config.toml
n_layer = 19
d_model = 128
n_experts = 16
experts_per_token = 2
d_expert = 128
d_shared_expert = 0
activation = "swiglu"
moe_layers = [1, 2, 3, 4, 5, 6, 7, 8, 9, 10, 11, 12, 13, 14, 15, 16, 17, 18]
router_score = "sigmoid"
normalize_top_k = true
routed_scale = 1.41
balance_loss = 0.000225
balance_bias = true
router_bias = true
init_std_router = 0.0205
lr_router = 0.000846
vocab_size = 8192
norm = "rmsnorm"
norm_eps = 1e-06
tie_embeddings = "early"
optimizer = "muon_variant"
lr = 0.00324
beta1 = 0.95
batch_tokens = [65536, 131072, 262144]
seq_len = 768
train_tokens = 843500000
steps = 6629
dataset = "wikipedia_en"
Below are experts of layer 15 (counted from 0) of a mixture-of-experts language model. Rows are named router (the router's row for the expert), gate (a neuron's input weights, with its number), up (a neuron's input weights, with its number) and show model dimensions 0-63. Each number is 50 + 10 x the weight over its row's rms, rounded and kept within 0 to 99.
Before each expert's rows: "comes after" lists some tokens at least twice as common just before its tokens as in all text; "mostly gets" lists some tokens that are sent to it at least half of the time. This comes from a sample of Wikipedia text that the model never trained on. Tokens count by the router's weight.

# expert 13
comes after: "\n", " (", "-", "==", " \"", "==="
mostly gets: " \"", " F", " C", " f", " (", " P"
router:53 35 56 48 58 54 53 47 47 59 54 35 25 55 34 46 45 38 49 60 56 69 53 58 31 51 34 55 52 49 54 36 40 41 55 55 60 41 41 54 47 32 51 44 43 41 51 61 58 68 45 53 55 51 69 49 52 46 52 49 58 62 74 56
gate0:72 56 48 43 53 67 46 64 57 42 41 50 66 71 46 61 54 52 40 47 52 56 43 61 53 39 45 43 42 52 37 44 40 54 39 82 62 30 60 67 23 50 56 60 64 58 47 50 64 39 46 41 58 52 40 46 50 42 44 62 53 56 58 43
up0:41 48 31 48 69 47 39 47 41 59 59 56 43 50 44 43 45 52 39 42 37 39 63 53 67 59 52 54 51 41 54 40 36 41 47 40 38 55 30 71 58 64 61 52 31 33 50 54 47 38 64 51 51 49 50 57 60 42 39 43 52 49 49 60
gate1:62 50 77 43 62 66 49 45 47 70 69 49 35 47 50 53 45 56 49 49 45 43 61 36 42 43 47 50 57 48 43 58 43 37 53 57 64 60 41 52 55 65 68 32 58 63 41 60 59 52 59 52 53 46 39 47 52 48 47 52 54 32 63 43
up1:30 42 49 45 40 31 57 49 53 61 64 44 41 58 64 51 62 60 56 52 60 59 52 53 56 41 56 48 55 61 65 39 44 61 50 38 33 42 65 80 58 49 61 64 51 40 53 46 56 40 63 62 49 57 69 68 46 50 28 42 20 64 44 45
gate2:56 55 64 54 31 67 68 53 35 64 49 39 25 52 39 52 38 55 55 40 53 64 54 57 57 65 47 58 48 60 46 41 53 40 37 52 64 47 46 57 50 50 40 40 17 51 42 49 34 57 53 66 53 43 61 68 54 46 61 44 29 52 59 62
up2:45 54 34 54 60 50 51 57 40 46 60 33 55 37 53 57 33 55 49 31 61 37 56 51 67 54 75 31 70 30 40 53 58 64 46 62 62 40 48 44 53 54 57 56 75 37 44 58 60 50 35 41 64 46 54 53 47 32 52 46 39 62 37 40

# expert 8
comes after: " |", "|", ")", ";", "%", "3"
mostly gets: " September", " January", " November", " December", " February", " October"
router:52 40 50 35 48 53 44 59 40 55 60 58 47 63 38 51 55 46 55 58 52 59 45 48 51 49 37 38 48 32 57 13 43 45 31 41 66 45 47 45 30 59 45 52 59 52 53 58 42 50 53 51 50 44 59 55 70 55 46 45 57 40 49 61
gate0:42 57 51 40 53 55 44 63 54 53 45 39 47 70 46 49 48 51 49 61 41 31 28 57 47 42 27 43 53 36 51 49 57 49 36 36 59 30 65 47 50 46 57 56 58 34 30 56 53 73 61 59 48 56 38 59 44 64 46 74 49 45 47 47
up0:63 46 33 51 33 57 43 71 62 43 42 48 34 49 55 71 44 58 51 40 48 56 63 54 53 49 56 44 41 47 39 47 35 38 60 62 60 52 49 61 55 60 43 34 61 54 66 44 48 49 38 42 53 62 43 48 45 45 61 35 41 51 52 63
gate1:53 46 56 44 54 51 26 55 58 48 51 40 55 64 43 51 37 24 38 61 39 45 48 61 54 60 53 39 53 28 45 47 53 37 37 45 62 34 58 36 40 53 53 47 46 56 56 44 49 61 67 34 35 64 58 52 47 44 54 57 48 42 56 59
up1:46 49 38 53 70 48 50 34 40 46 52 63 54 34 55 54 54 48 45 46 35 55 54 31 50 67 59 39 57 53 31 37 28 54 43 53 78 60 65 38 55 58 66 49 45 46 55 55 38 42 67 70 41 59 38 57 61 45 45 49 42 46 26 39
gate2:63 55 65 57 40 60 53 49 48 60 56 56 34 60 37 65 55 46 61 55 37 41 29 38 59 45 53 56 46 56 44 48 41 64 41 49 54 37 73 47 49 63 51 57 41 44 61 49 57 74 48 27 44 41 50 56 48 48 54 52 44 43 54 56
up2:40 52 42 62 49 55 33 54 35 48 39 35 63 51 46 50 57 52 39 44 58 60 74 52 43 42 58 30 45 32 64 64 59 48 50 45 53 40 52 44 47 41 59 51 61 61 49 57 35 39 64 66 62 64 48 47 48 48 52 41 47 46 64 60

# expert 1
comes after: "\n", ")", "\"", "   ", "}", " MF"
mostly gets: " •", "   ", "=", "ZE", "|", "  "
router:52 43 55 63 73 54 45 46 59 56 49 44 41 59 17 53 41 31 44 41 57 46 57 54 54 37 39 44 70 51 53 45 33 40 58 49 69 60 50 38 45 54 54 60 60 34 61 47 53 66 51 62 65 47 52 47 55 45 62 42 48 53 65 62
gate0:39 56 49 59 40 53 43 37 46 56 40 54 50 54 66 61 40 56 29 54 48 40 38 47 48 32 59 32 55 52 31 43 44 48 55 52 56 59 40 46 39 54 33 45 62 62 39 70 70 51 43 67 59 39 37 58 67 42 51 61 52 67 57 56
up0:58 35 38 34 42 39 56 45 52 55 50 41 48 79 57 52 64 57 47 58 53 70 55 52 52 49 24 51 53 46 39 81 42 54 38 31 45 55 64 43 31 54 47 44 38 46 42 43 61 42 55 36 43 65 34 59 46 53 64 52 47 38 44 57
gate1:57 43 48 57 51 62 58 54 53 42 62 58 54 60 58 41 42 32 53 45 57 47 74 38 58 48 69 61 47 45 47 54 46 39 50 52 37 46 37 53 58 35 42 61 55 40 54 46 42 41 51 44 52 32 66 48 67 41 36 49 43 64 63 40
up1:30 68 41 48 49 30 52 53 39 51 39 51 46 60 63 44 40 66 53 69 44 49 54 52 39 50 52 41 48 61 41 64 56 58 55 60 61 46 42 40 32 52 44 61 51 55 60 27 52 41 37 42 44 48 45 51 57 47 60 51 50 58 40 48
gate2:59 54 54 55 65 79 53 50 75 46 45 49 52 34 21 56 54 48 41 48 54 53 49 40 52 52 48 56 67 47 47 39 50 55 45 53 74 51 47 39 46 30 43 42 49 43 29 54 41 37 45 37 53 46 56 20 59 57 51 34 47 55 52 57
up2:26 40 46 57 45 45 52 48 57 42 62 33 46 55 63 47 43 51 60 54 39 42 43 58 47 38 51 55 75 58 46 35 43 63 58 60 42 54 37 52 54 40 57 43 40 29 62 58 38 45 36 71 47 55 42 52 54 62 41 53 46 35 47 69